Experts of a small language model: 32.3M parameters, 3196 steps.
Below are experts of layer 4 (counted from 0) of a mixture-of-experts language model. Rows are named gate (a neuron's input weights, with its number), up (a neuron's input weights, with its number) and show model dimensions 0-127. Each number is 128 + 32 x the weight over its row's rms, rounded and kept within 0 to 255.
Before each expert's rows: a language model's description of what the expert responds to. This comes from a sample of Wikipedia text that the model never trained on.

# expert 32
It responds to: Accented vowels inside Spanish or foreign words (C-ó-rdoba, historiogr-á-fico), apostrophes, digits, number words like four, six, and line breaks.
gate0 [168 100 118 150  84 193 129 119 104 148 138  73 131  67 146  65 154 112 173 121 144 142 102 136 101  97 125 116 101 155 174 158 127 149  68 142  91  58  99  99 129 154 149 143 185  75 169 122 124 171 119 169 110  85 173  96 151 164 110 170 107  74 151 108 104 137 118 142 163 136 100 140  84 142 138 190 130 143 130  78 156  77  70  75 134 161 170 116 178 147 107 141 149 175 110 102  82 108 155 124 109 107 149  94 140 124 111 126 201 135 112 177 123 133 136  89  76 101 180 137 100 159 117 187 119  88 122 128]
up0 [153 102 206 165 130 171  94  96  79 185 181 137 100  91 132 135 176 122 149 121 174 136 136 189 129 146  90 149 137 118 143 160  86 122 115 116 145 130 117 146 158 136 136 140 176  70  99  79 121 132 136 167 130  84 120  92 147 164 127 192 137  54 125 107 100 177 108 128 176 144 106 127 140 165 151 162  79 136 138 116 126 115 115  80 137 154 115 117 149 161 138 126 148 157 119  92 108 109 161  69  91  11 138  70 154 128  89 116 162  99  89 137  92 103  98  75 118 116 118 203 146 134 131 151 132 138 117 173]
gate1 [ 79 121  97 121 134 151 159 118 141 129 124 150 113  92 149  92 146 134 126 148  73  64 119 142 137 155 117 118 158 166 132  91 171  83 129 180 152 146  77 176  34 125 181 138 133 139 189 178  72 157 137  52  91 114 131 136  63  99  89 167 134  95 148 120 109 104 138  87 114 149 157 137 102 116 129 155 167 127 156 186  87 172 153 105 145 156 116 149 140 169 163 115 126 124 129 149 155  87  78  54 105 129 148 131  84  87  84 108 176 111 128  96 144 124  90 109  95 166 111  89 108 180  70 142  93 110 132 111]
up1 [145 102  60  93 159 162 132 144 138 120 130 176 134 111 126 101 133 149 151 119 116 126 167  55 119 145  92 136 144 156 116 119 133 173 113 100 120 143 101 119  53 122 176  73 141 139 149 103 142 147 137  87 106  97  39 144 150 154 165 228 133 107 172 128 110  92 128 100  64 172 116 140 162 174 137 171 155  71 123 112 126  66 116  85 168 111 155  94 149 120 194 130 146 109 153 102 110 142 102  98  61 194 151 168  92 132 141 126 139 135 116 152 173 116 119 121 167 103 175  75 137 121 124 163 129 113 100  85]
gate2 [135 136 119 136 109 137 146 140 160 110  99 149  84 114  94 104 142 153  79 140  73 154 150  97 161 105 106 101 153  76 148 141 157  84 150  90 105 118 155 132 106 148 101 158  44 158 138 159 126 122 115 137 142 193 173  78 106 121 124  96 139 126 168 110 152 111 122  94  53 168 106 127  98  46 125 116 191 128 130 179 125 222 122  81 132 161 117 129  99 133  35 108 105 146 181 178 142 150 167 108 120 127  69  99 143 113 176 128 157 159 190 131 166 104 171 147 132 139 137 165 168 144 132 154  97 117 131 113]
up2 [117 148 107 118  84 161 123 153 170 121 100 161  63 134 124  98 146 126 111 126  67 186 180 117 130 126  91  98 129 115 119 138 124 119 152  90 135 131 169 155 139 164 119 169  81 154 127 160 110 122 126 164 142 172 162  92 112 106 111  80  95 104 140  68 138 105 100  83  55 131  94 138  91  59 125  99 175 123 125 164 125 218 130  64 105 137 145  91 110 145  81  82 141 152 163 118 143 148 204 127 131  96  67  77 131 104 158 146 158 152 179 166 162 117 135 159 126 149 132 151 199 104 131 121  71 149  89 105]
gate3 [114 142  56 109 133 186 120 202 130 141 124 133 121 116 167 111 139 130 118 123 121  86 117 138 119 103 149 119 163 114 128 131 146 159  36 205 164 128 103  81  84 106 134 127 106 105 193  79 142 153 156 137 151  61 121 108 114 102  89 131  75 131 113 182  69  48 118  99  94 111 116  92 115 118  70 106  56 122 100 134  96  92 145 106  78  86 136 112 102 130 147 128 120 123 105 110 181 172 144 182 172 108 139 112 145  84 124 110  88 172 156 116 112 125 138 170 124 102 110 185 116 121 129 127 114 153 104 193]
up3 [148  83 203 155 150  81 111  68  78 170 173 153 126 145 117 143 138 150 109 156 177 141 171  73  81 144 121 131  96 174 156 106 132 147 146 137  85 103 139 166 179 208 101 163 158 136 108  91 144 107  78 152 110 132 107 152 121 160 147 151 217  73 116  88 126 154 134 173 152 134 104 140 117 109 177 138 108 131 157  84 124 106  84 117 176 167 170 181 116 150 115 122 145 111 117  93  96 106 116 107 114 150 136 106 108 177 102 126  81 138 130 139 204  89 115  84 121  78 139 116 152 132 118  80 165 120 118  68]
gate4 [ 86  84 106 172 136 135 186  64 161  72 128 153 160  94 111 158 127 123 163  97 103 118 172 112 147 156  86 138  84 103 115  67 100 102 104 140 107 116  95 161 165 155 135 123 105 122 213 174 140 121 132  83 116 174 165 167  91 128 112  87 133 133 111 135 165 102 140 121 161 172  55 112 134 151 100 168 104 141 111 174 122 156 123 117  87 145 151 125 171 162 120 165 125 206 190 157 138 107 169 115 109 106 121 124  78  78 120 115 119  91 150 107 100  74  75 104 149  56 166 146 127 116 135 125 133  77 113 178]
up4 [130 173 134 155 139 151 101  78 172 141 145 168 162 134 124 120 113 133 101 116 170 154  90 126 188  89 155 107 164 144 153 114 145 156 158 102 138 161 139 159 103 161 136 126 164 106  79  62 161 132 130 126  96 146 172 150 159 122 174  69 103  95 125 146 155 175  94 144 136  79 176 148  90 150 125  79 119 145 135  70 136 124  92 100 186 139 112 134  71  50 125 166 119 140 108 146 120  93 141 166  88 147  58 233 124 185 118 100 158 126 155 133  95 131 184 125 124 172 114 163  91 157 136 105  83 146 169 112]
gate5 [111  56 186 151 135 152 125 158 165 108  86 160 111  86  93  77  93 145 141 112 129  86 141 127  98  84 111 150 172 178  59 143 109 118 145 136  90  45  59 184 134 114 163 143  63  78 177  99 172  83 118 128 165 192 171 141 146 124  97 121 104 117 128 106 135 149  87 158  99 132 130  98 149 137 100  71 136  92 137 152 144 156  96 131 131 140 148  83  89 119 127 126 153 143 167 140 152 119 185 111 156 172 170 103 160 107 119 114 111  95 161 142 101 129 157 100 106 130 144 148 120 112 108 139 167  94 125  33]
up5 [137 130 138 139 150 149 119 168 172 155 119 156 173 158  95  83 113 161  82  95  53 136 127 108 160  95  54 120 179 144 154 106 115 140 153 118  49  78  97 124 126 120 102  99  81 140 129 119 188  96  88 105 101 187 135 201 133 150 106 159 131 108  92 135 167 158 104 162  57 143 164  63 145 108 132  91 132 131  86 101 179 180 143 131  75 117 158  96 169 116 107 107 120 111 186 172 137  86 129  88 133 134 161 119 131 113  89 127 102  63 127  76  89 150 116 157 185 108 116 151 157 113 132 129 111 114 129 102]
gate6 [ 62 121 200 133  90  97 131 118 105 184 134  97 144 120 146  93 108 164 142 121 126 121  96 146 127 130 142 141 148 122  83 135 123  76  84 190  49  94 106 140 130 191 160  98 142  91 163 177  97 132 165 142 160 114 129 109 110 126  95 112 132 111  89 157 152 152 138 137 126 111 117 101 129 102 145 114  31 147 127 112 156 150 111 139 115 170 159 105 160 122 120 125 138  80 118 129 242 157 122 163 101 108 128 149  70 192 164 142 109 159 131 178  76 136  87 127 167 168 119 100 118 134 141  58 125 103 171  85]
up6 [204 156  74 161 138 102  91 143 139 136 135 140 151 108 136 144 174 101 142  96 130  89 186  92 127 135  84  92 100 118 155 114 118 145 183  61 146 163 147 159 137 111 113 153 109 144 133  80 146  84 131 140 169 135 173 187 134 134 108 162  89 136 172 123  71 143  92 159  75 115 153 124 120 150  79 123 179 105 159 106 106 143 145  73 153 105  86 137  91 199 152 126 116 144 163 104  82 113  90 128 158 168 148  68 160 108 149 115  97 123 220 106 171 131 163 111 128  91 158 182 171  94  77 129  93 115 122 136]
gate7 [ 51 164 120 169 150  80 144  67 147  98 156 154 142 138 165 106 127 141  76 112 164 136 109 168 157 128 133 107 158 125 112 131 138  88  78 140  66 102  33 155  93 131 151 106  90  55 158 130 106 171 142 137 137 158 172 120 119  92  77 155  80  88 130 128 132  71  85 172 130 116 123  93 137  56  75 141 110 125  86 176 123 131  67 111 120 147 150 142 123 147 135 204 155 143 189 189 145 119 142 103 110 109 136 145 146  84  64 125 109 133 143 141  91 109 133  98 130 139  85 112 117 109  96 117 166 119 109 113]
up7 [ 67 160 138 149 145  86 136  73 183  59 111 193 136 152 172 123  96 139 112 125 186 125 109 144 143 129 143 107 172 113 141 134 151  80 105 120  98 102  62 169 101 130 146 125 100  67 135 112 105 137 144 118 107 191 173 128  96  96  91 119 114 124 171 148 129  55  90 188 109  91 134 106 130 101 123 156 118 122 108 162 126 147 139 101 162 139 139 158 161 138 104 190 158 180 183 167 162 115 172 136  76 122 119 124 127 111  50  92  86 149 150 138  84  94 118 106 129 153  76 109 126  51  84 140 154 146  97 139]

# expert 4
It responds to: First bytes of accented letters in foreign names (Ã, Å, Ä), plus sentence-opening words after periods, such as He, In, which.
gate0 [ 67 124 119 191 138 170 183 138 141  84 181 178 152  98 124  84 148 177 157 131 156 103  97 112 178 188 112 132 176 106  78  97  93 120  72 168 110  91  67 175 154  92 127 156 158 129 156 131 113 137 157 138 160 154 133 118  65  86 149 126 156  96 101  83 116 128 135 119 153 166 105 167  70 124  72  76 142 108  84 152  97 143 112 105 109 205  98  81 159 143 131 149 119 148 142 129 159 147 160 145 123 108 154  83 109 113 129  80 151 108  92 116 147 126  88 163 122 196 139 108 137 126 130 117 125 137 208 138]
up0 [117 163 133 114  92  69  91  86 135 117 172 173 129 175 144  96 157 133 108 160 110  63 160 116 121 130 128 112 169  84  89 137 126 149 121 122  71  90  99 166 158 166 135 188 191  82  97 135  96 131  88 125 111 129 117 122  93 116 149 104 160 129 129 134 128 140 104 186 115 117 138 118 140 118  83 170 113 201 151 130  88  78 146 145  80 124 110 124 110  85 126 133 167  72 167 118 136 108 230 114 102 141 116 178 123 176 166 137 181 116 149 111 155 127  76 114 153 116 180 113 123 149  96  29 116 138 170 132]
gate1 [119  83 143 192 183 154 119 106  96  74 123 163 117 161 126 111  72 166  94 113  66  77 136 108 145  50 172 112 169 130  90 136 173 113  63 112 102  82 131 129 155 162 159 153  91 113 139 162 144 185 140 132 142 105 150  91 126 103 122  79 106 135 124 127 134 157  95 164 120 163  92 108 147 150 120  90 105 117 121 186  87 168  76  87  78 139 123 120 152  95 113 139 112 185 100 123 178 153 165  91 118 206 116  64  98 139 142 121 126  83 119 167 151  84  61  86  92 104 127 127 124 149 154 117 107 140 141 131]
up1 [126 130 111 144  61  84 165 143 141 157 175 109 157 120 127 130 173 117 212 193 154 134 116 142 114 158 124  92 137  78 143 107  75 139 190 130 109 143 111  91 100  76  99 124 179 177 144  78  78 103 137 107 129  77  91 146 136 138 163 185 146  99 119 117 108 118 148 143 163 137 152 128 139 114 118 182 150 124 163  90 135 120 185 189 131 136 128 107  88 122 146  99 165 127 155 140 104  94  96 185 181  64 157 190 149 111  92 124 103 168 160 116 138 195 168 162 153 172 153 155 126  83 110 110 151 101 152  83]
gate2 [130 137 108 199 109 117 114 111 140  97 147  93 155  76 136 134 126 148 143 121 103 102 112 140  68 154 132  85 139 135 100 109 137 145 116 103 118 131  38 189 104 202 126 138 132  70 122  99 100  76  92 153 141  95 173 145  89  91  56 150 128  71 151 134 120 121 119 129  88 101 116 119  79 110  82 109 146 135 154 108 149 171 176  99 143 113  83 171 217 193 107 156 100 143 108 144 140 174 162 127 139 157 144  96 138 149 125 101 135  68  95 159 163 101  77 167 178 110 166 136 156  86 145  82 125 104 153 111]
up2 [135 115 112 143 140 138 112  92 167 106 103 135  79 220  98  87 139 144 117  68 143 172 129 107 144 168 194 148 158 160 126 132 147 116 174 129 115 110 116  78 134 112 145 125 153 105 129  89 107 102 116 143  70 118 139 100  79 118 162  90 130 158  95 149 137 145 140  83 113 110 101 132 123 108 135 126  51  99 178 121 156 117  90  61 124 160 162  75  81  68 105 128 147 137 111 123 147 148  74  90 114 182 154 159  67 144  27 155 157  67 152  91 125 144 140 134 125 132 103 141 136 137 123 187  86 153 151  70]
gate3 [114 200 178 158 120 158 141 109 196  49 114 167 132  73 201  92 120 184 134 152 109 123 124  93 127 147 169 172 122 126 122  94 111 106 123 150 102 121  76  90 111 104 119 168 129  97 145 125 135 160 147  35 155 125 178 122 100  79 104  96  79 154 120 113  83 120 112  56 113 182  86 117 173 157  83 150 123 124 142 138 182 111 141 145 118 144 107 121  84 145  77 165 123 184 130 150 159 156 149 100 144 124 131 113 104  82 137 148 135 118 167 106 123  87 145 135  75 165 166 147 127 111  94 176 132 118 184 138]
up3 [107 167 171 200 128 126 132 147 140 105 171  76 122  97 111 168 123 141 162 139  92 138 128  92 161 163 149 103 123 156 120 127 120 139 135 135 205  92 110 126 105 134 126 160 127 117 145 134 176 178 169 103  53 107 130 203 128 128 164 133 119 154  72 101  88 103 151  44 138 109 184 106 145 149 120 155 184 153 160  87 109 116 136 164 191 146 158 108 109 121  97 167 113 177 135 109 133 134 121 123  86 102 156 177  89  86 177 163 163 155 156  94 120  57 115  94  90 144 157 146  91 141 133 145 156 172 145 194]
gate4 [109  77 116 118 111  49 160 176 100 141 104  67  99 127  52 181 116 117 118 159 172 136  96 177 112  93 177  99 143 127 124 123 157 116  77 102 110 135  85 172 103 139 129 132 128 103 109 164 163 143 122 168 177  88 140 147 142 161 134 179 175 162 143  96 162 128 117 133 150 139 109 108 151 108 182 127 135 111  83  25 149 148 142 158 171 153 128  87 213  70 111 145  97 148 120  94 135 116 145 100 147 114 136 118  83  97 156 120 108  82 124  81 165  88 165 132  90 111 139  89 138 172 142 123  98 125 184 111]
up4 [105 144 165 108 117  65 194  70 101 170 167 174 125 132 122 138 158 142 140 110 108 140 203 104  97 126 146 150  84 152 137 167 103  96 144 110 114  96 112 163 173  85  82 164 139 115 115 139 121 123  97 164 126 108 153 151  71 135 155 110 128 128 119 119 141 126 174  83  76 118  64  39 164 128 151 164  97 140 109 105 170 123 136 157 139 167 180 167 137 188 151 110 147 140  42  67 100 101 155  85  93 118 137  97 155 145 109 116 133 117 197 111 146 119 126 169  87 111 167 162 134 105 117  93  92 152 173 112]
gate5 [183 133 136 144 185 138  77 104 127  99  84 164 140 142 176 174 171 185 189 135 122 124 129  80 108 118 162 155  75  86  71  71 167  79 141 143  29 139 109 105 145 100 184 108 140 103 158  86 140 139  73 130 160  92 118 127 151 127 112 180 112 147 117  90 142 176 109 160 113 135 127 111 130 112 144 100 133 146 119 143 136 112 124 129  79  84 114  97  52 116 142 155 135 132 176 108 134  92  85  84 111 117 185 114 142 117 132 139 120  83 107 134 139 132  86  45 101 136 114 183 117 119 160 146  87  82 146  97]
up5 [128 131 163 100 169 189 177 138 102 134 106 132 131 138 108  61 171  99 162 136 155 156  94 135  72 149  90  88 158 174 114 160  86 140 139 190 201 178 161  75  95 111 146 144 123  97 108 145 110 105 146 107 176  80 132 123 107 147 183 108 161 142 111 111 114 119 148 108 127 125 153 186 126 178 115 114  82 122  90 201 112  79 195 214 152 125  81  90 171 125  99  97 130 119  90 143 132 176 124 117  77  71 127 147  99  97  86 146 101 172 156 125 111 100 133  99 145 165 129 113 113 108 113 151 162 123 129 149]
gate6 [178 129 117 191 130  82 135  97 119 106 155 158 179  83 114 110 113 121 130 146  81 147 122 153  71 157 164 153  89 118 112 117 108  78 117 160 140 112 116  97 144 152 247 124 125 169 139  92 134 156 173 130 159 125 123 124 126  95 135 101  99 121 135 126 144  89  95 117  99 132 101 124 142  70  88  50 123  55  82 117 155 128  95 123 114 100 119 115 101  85  98 130 133  78 127 177 128 161  91  93  86  91  77 143 132  95 163  96  64 103 128  99 101 101  96  90 186 139 118 112 216 138 135 108 149 152  93 119]
up6 [ 77  91 125 147 114 149 148 160  96 176  92 137  77 121 124 110 160 140 152  86 165 139 125 153 129 121 121 101 152 137 153 146 122 178 121 117  84 195 115 169 101  87 105 168 185 122 109 151 108 147  86 143 104 109  97 164 140 157 108 166  85 160 189 168  93 100 149 115 112 121 155 164 134 166 144  92 161 167 123 136 111 113 144 172 158 123 107  53 118 140 102 126 153  63 116 134 116 106 162 152 170  94 183  71 160 119  68 112 113 130 122 227 110 111 167 101  90 141 168 124 128  72 179 108 145  64 122 175]
gate7 [129 196 176 106 170 176 109 158 147 100 108 166 110 174 102 103 133 163 129 106  96 131  82 155  98 123 108 155 160 133 177 126 188  66  76 123 134  83  46 119 137  67 123 175 139 112 133  93 105 151 130 130 118  91 151 100  82 122 123 110 113 143  82 156 149 134 184  86 123 175 150 116 136 120 143  87  97 162  57 122 172 141 146 125 101 165  65  68 148 108  92 142 152 131 121 156 126  44 101  96 120 150 137 150 118  82 153 121 150 108 114  61 166  80 148 142  93 140 104  94  88 116 135 158 145  93 104 132]
up7 [129  93  71 190 110 123 112 111 101 146 108  83 123 105 153 109 126 106 100 153 152  84 183  49 134  93 123 114  87 139  89  97 127 143 146 162 145 200 128 147 161 150 151 132 145 139 119 147 163 142 125 148 110 206 109 154 161 153 171  64 101 104 139 105 106 129  89 144 129 101 117 149  27 114 128 167 136  78 175 173 103 123 135 140 147  90 192 174 116 140 121 113 115 101 102 145 116 239 143 145 128 151 138 118 164 146 138 128 154 143 131 182 120 148  95 171 187  82 153 146 163 129 128 127  71 125 114 156]

# expert 23
It responds to: Pipe separators and line breaks in wiki tables, closing parentheses, and the apostrophe in O'Brien and O'Higgins; also words like member, back.
gate0 [141 137 150 208 131 174  98 100 143  72 124 133 101  63  99  44 152 151  68 180 108 116 145  72 159 127 155 139 120 133 145  94 151  89  92  94  53 116 125 142 136  89 105 108 163  99 161 134 147 146 170 135 110  96 162  83 121 119 130 148 131 107 128  93 159 107 129 165 186 181 128 117 105 104 106 103 121 138  87 163 148 209 138 146 128 142 147 123  89 165 140 179 148 168 164 150 181 156 145  82 116 161 142 110 118  71 152 117 101 184 125  98 167  59 106  80  90 131 153 153 148 147 104  91 103 140 112 135]
up0 [ 75 107  85 121 117 121 131  94 110 141 128 160 218 204 130 155 174 124 215 144 139 132 112 108 120 135 141 109 164 184 111 140 122 101 171 114 126 123 128  86 175 162 133 134 121 115 143 136 148 119  77 121 141 162  92 170 145 146 105 106 101 169 112 148  95 136  88  96  83 126 154 100 148 131 124  97 100 116 171 156  50 112 114 120 157 132 157  92 173 111 104  86 115 155 116 124  81 147 118 122 172  77 154 137 159 175  97 144 137  72  99 194 136 143 147 197 106 123 160 120  71 101 129 132 184 130 222 129]
gate1 [109 173  96 181 129 157 180 147  93 125  84 186 166  96 141 161  98 143  80 119 159 137 128 159 139 115 106 175  93 146 129 122  37 107 139 133 159 123  87 139 123  98 162 176 169 137 156  80 117 163 179 167 147 127 161  79 118 138 158 111 137  59  75 143 126 121 168 182 148 170 106 154  87 157  90 125 120 105 174 162 129 134 129 156 114 144  54 115 180 138  98 149 172 175 102  86 179 117 128 157 170 158 143 101 106  68 125 110 154 133 172 131 125 101 121 177 150 129 169 129  98 126 103 156 161  77  81 125]
up1 [105 221  67 177 157 173 112 156  86 139 113 173 213 104 166 136  86 131  74 135 130 152 150 127 157 144 100 193 113  95  68 129  72 101 112 111 122 137  85 102  89 140 161 155 141 184 140  95  97 118 155 174 121 149 116  87 119 124 145 128 161  68  80 119 147 129 130 194 150 154 130 133 144 144  46 106  89 131 136 126 109 121 145 161 144 126 102  80 129 111  84 106 172 161 120  88 164 118 133 181 115 145 123 137 141 112 115 112 118 162 198 103 116 105 177 148  99 101 111 117 103 103 106 171 116 108  87 168]
gate2 [ 77 119  78 194 147 137 164 117  96 112  96 127 188 119 115 132  59 104 114 199  59 120 143  99 166 159  88 100 168  69 115 111 146 111  84 154 139  94  52 129 111 125 105 105 124 132 158 125 138  92 137 140 143 121 125  68 121  81  95  66 105  87 109 130  68 133 141 172 119 185 127 113  99  98  58 160 136 110 145 153 143 168 121 184 123 175 142 134 112 153 107 160 196 140 109  95 156 128  87 106 147 132 140 118 173 110  83 118 127 144 110 138 104 116 104 158 108 138 147 108 101 101 135  56  65  99 156 117]
up2 [ 78 161 103 121 187 142 202 173 106 142 151  97 162 185 104 215  70 114 161 183  76 171 149 108 166 114 143  75 158 151  74 127  67 142 156 149 134 122  85 127 136 136 138 146 115 146 126 140 115  91 123 133 121 131 112  93  99 123 125 112 121 152 138 167 121 138 123 150 155 139 135 112 164  75  52 109 104 163  93 127 149 120 102  93 147 168 168  96 190 109 126 188 163 101  31 100 150 145 118 141 165 158 130 104  95 130 104  92 144 155  98 137 144 110 100 122 115 153  98  80 142  75 122  84 117 130 118  77]
gate3 [114 108  70 102 168  99 145  96 152 140 113 102 174 127 114  99 163 123 141 101  92 126 105 108 154 129 126 155 147 122 112 112 175  63  60  77 138  80  58 147 118 187  91 167 110 161 127 133  98 151 108 131  89 105 105  93 136 123 125 163 115 163 135  71  67 120 112 147  79 174 117 106  83  93 132 156 165  95 139 121  58 189 137 125 149 116 128 144 134 155 110 144 115 148 142  98 136  93 164  60 122 188 147 103 115  83 192 182 163 198 106 189 168 163 131 114 145 112 129 110 144  97 112 140 161  87 136  88]
up3 [ 97  68 107  83 158 157 184 126 111 183  88  83 138 135  64 116  86 128 112 112 102 140 133  50 114  99 132 120  79 133 134 134 148  82  79 133 152  76  71 127  80 160 129 148  90 140  90  89 131  99 141 104 111 140 109  74  84 167 187 149 106 129  93  98  99 108 141 140 144 138 151 110 129  59 175 158 186  88  78  96 114 152 120 161 163 115 117 136  55 190  84 128 124 135 137 129 115 135 165  67 119 157 119 109 102 107 152 151 195 133 131 132 142 155 130 130 167 104 106 144 134 130  98 189 123  67 114 136]
gate4 [ 73 119 149 115 121 125 118 155 155 101 140 133 102  98 120 147  83 160  55 150 145  86 147 127 171 126 177 166 147 107 125 119 104 140 104 140 107  58  86 140 153 157 111 181 164 180 183 130 162  48 120 103 153 100 163 140  74  98 120 122  54  96 102 168 105 128 125 135  74 175 110 102 145 109 123 151 117 134 142 128 163 130 160 158 147  98  57 143 100 124 137 211 187 130 119 156  91 140 136 107 179 140 121 101 137 120 120 110 129 156 112 106 178 104 148 133 159  88 164 165 232  92 129 162 149 145 143 124]
up4 [114 115 125 158  97 128 148 122 117 123 159 180  85 122 135  95 123 157 125 167 172 181 141 152 132  93 127 120 102 121 168 149 221 164 164 151 109 167 140  70 144 110 194 157 132 182  70 118 115  87  78 102 120  88 117  89 215 173 148 163 189 136 132 142 125 171 191  69 126 137  92 100 124 105 149  82  65 121 105 116  97 116 147 130 162 124 131 160 170 155 154 126  90  73 132 140 129 126 140 174  74 134 171 181  98 137 165 160 111  89 124 146 133 125 100 133 120 176 114 111 134 160  90 170 101 145 168 126]
gate5 [ 92  83 111 105 114 127 117 164 110 154 118 145 134  72 138 116  91 110 179 122 163 126 114  92 159 104  93 117 164  89 102  94 135 144 119 133  84 110 127  93 112 116 125 163  80 134 171 155 171  97  87 127 142 124 199  61 176 109  81 131 117 168 112 107  81 133  96 175 111  94 115 117 193 129 117 143  99  69 107 171 162 180 181 141 133  95 108 142 113 159 174 141 114 151 133 149 147 123 195  72 135 128 134 121 137 154 149 126 151  99 137 126 108  76  74  66 121 113 104 154  99  74  89 128 225  69 151  91]
up5 [144  95 115 120  65 132 100 171 144 139 136 173 160  94 128 102  84  89 132 105 158  98 128  84 196 137  90  96 149  88 103 121 107 141 151 117  48 108 167 101 135 142 114 160  83 101 187 139 162 140 123 115 138  99 127 113 197 111 105 138 151 138 108  82 110 123 101 197  97  95 126 153 153 179 117 135 134  76 125 137 157 196 148 127 143  67 134 109 140 121 171 135  90 119 149 160 137 106 163  44 124 137  98  97 132 185 151 121 166 123  96 118 110 111 118 128 104  89 109 161 129 140 102  81 199  65 100  53]
gate6 [112  74  78 126 119 140 148 120 212 124 136 128 151 149 133 129 151 148  93  87 107 132 100 143  97 103 166  72 118  82 147 127 181 144 121 140 156 106 129 107  90 170 154 143 193  94 176 156 155 124 141 180 131 126 143 102 128  92 103 112  67 115 121 140 162 187 179  79  94 102 163 122 151  44 105  96 125  81  92 164 166 113 118 107 128 147 133 138 153  91  89 141  98 169 116 132 159 119  67 108  90 154 114 138 117 114 170 152 155  94 170 139 107  97 147 108 110 109 125 159  97 123 113  59  61 210 106  74]
up6 [121 107 133 119  87 204 142 125 185 140 119 121 226 191 140 137 119  91  55 142  98 186  98 164  81 172 139  53 110 102 139 140 200 166  83 104 154 101 158  96  90 142 130 164 146  70 137 106 149 139 183 148  95 108 100 129 136 104 128 107  73  97 119 153 156 147 164 109 105  97 143 157 107  71 125 125 120  73  62 106 105 142 156  90 137 150 160 140 114  93  88 125 153 118 162 101 172 130 102 142 117 148 124 137 150  95 175 157  90 112 143 115 101  87 123  95 147 114 105 147 103 108 144  97 172 174 125 107]
gate7 [ 86  98 139 133  80  60 143 144 127  49 111 171 119 123 114  96 110 188  68 159 107 125 109 185 152 121 160 107 119 152 137 100 156 121 102 151  87 124  91 139 144 127 148 133 146 144 123  92  65 118 126 148 168  88 115 147 143  96 115 138  79 113  60 100 156 167 185  92 126 191  47 106 141 148  83 115 148 157 115 100 146 150 168 191 190 101 104 122 103 155 111 125 145 220 142 132  85 129 155 122 130 133 155 122 125 130 146 160 131 142  89 172 126  92 124 136 106 199 122 137 124 150 102  72 105 116  92  76]
up7 [159 157 106  82 183 192 114 137 114 180 116 108 148 131 122  95 140  97 182 131 131 125 184  76  87 180 126 156 144  69 126 133 112 106 118 113 180 146 172 110 105  94  94 125 103 106 149 182 155 151 128 125 111 199 149 167 117 123 149 181 172 134 153 175 128 141  54 154 114  64 168 139  91  83 161 150 112  97 125 187 103 150  89  94  91 138 113  94  95 106 149 167 114  93 117 134 110 180  93  77 103 156 113 167  97 139  71 119 156  96 130  80 133 160 121 126 145 114 105  99 132  83 141 188 166 171 140 153]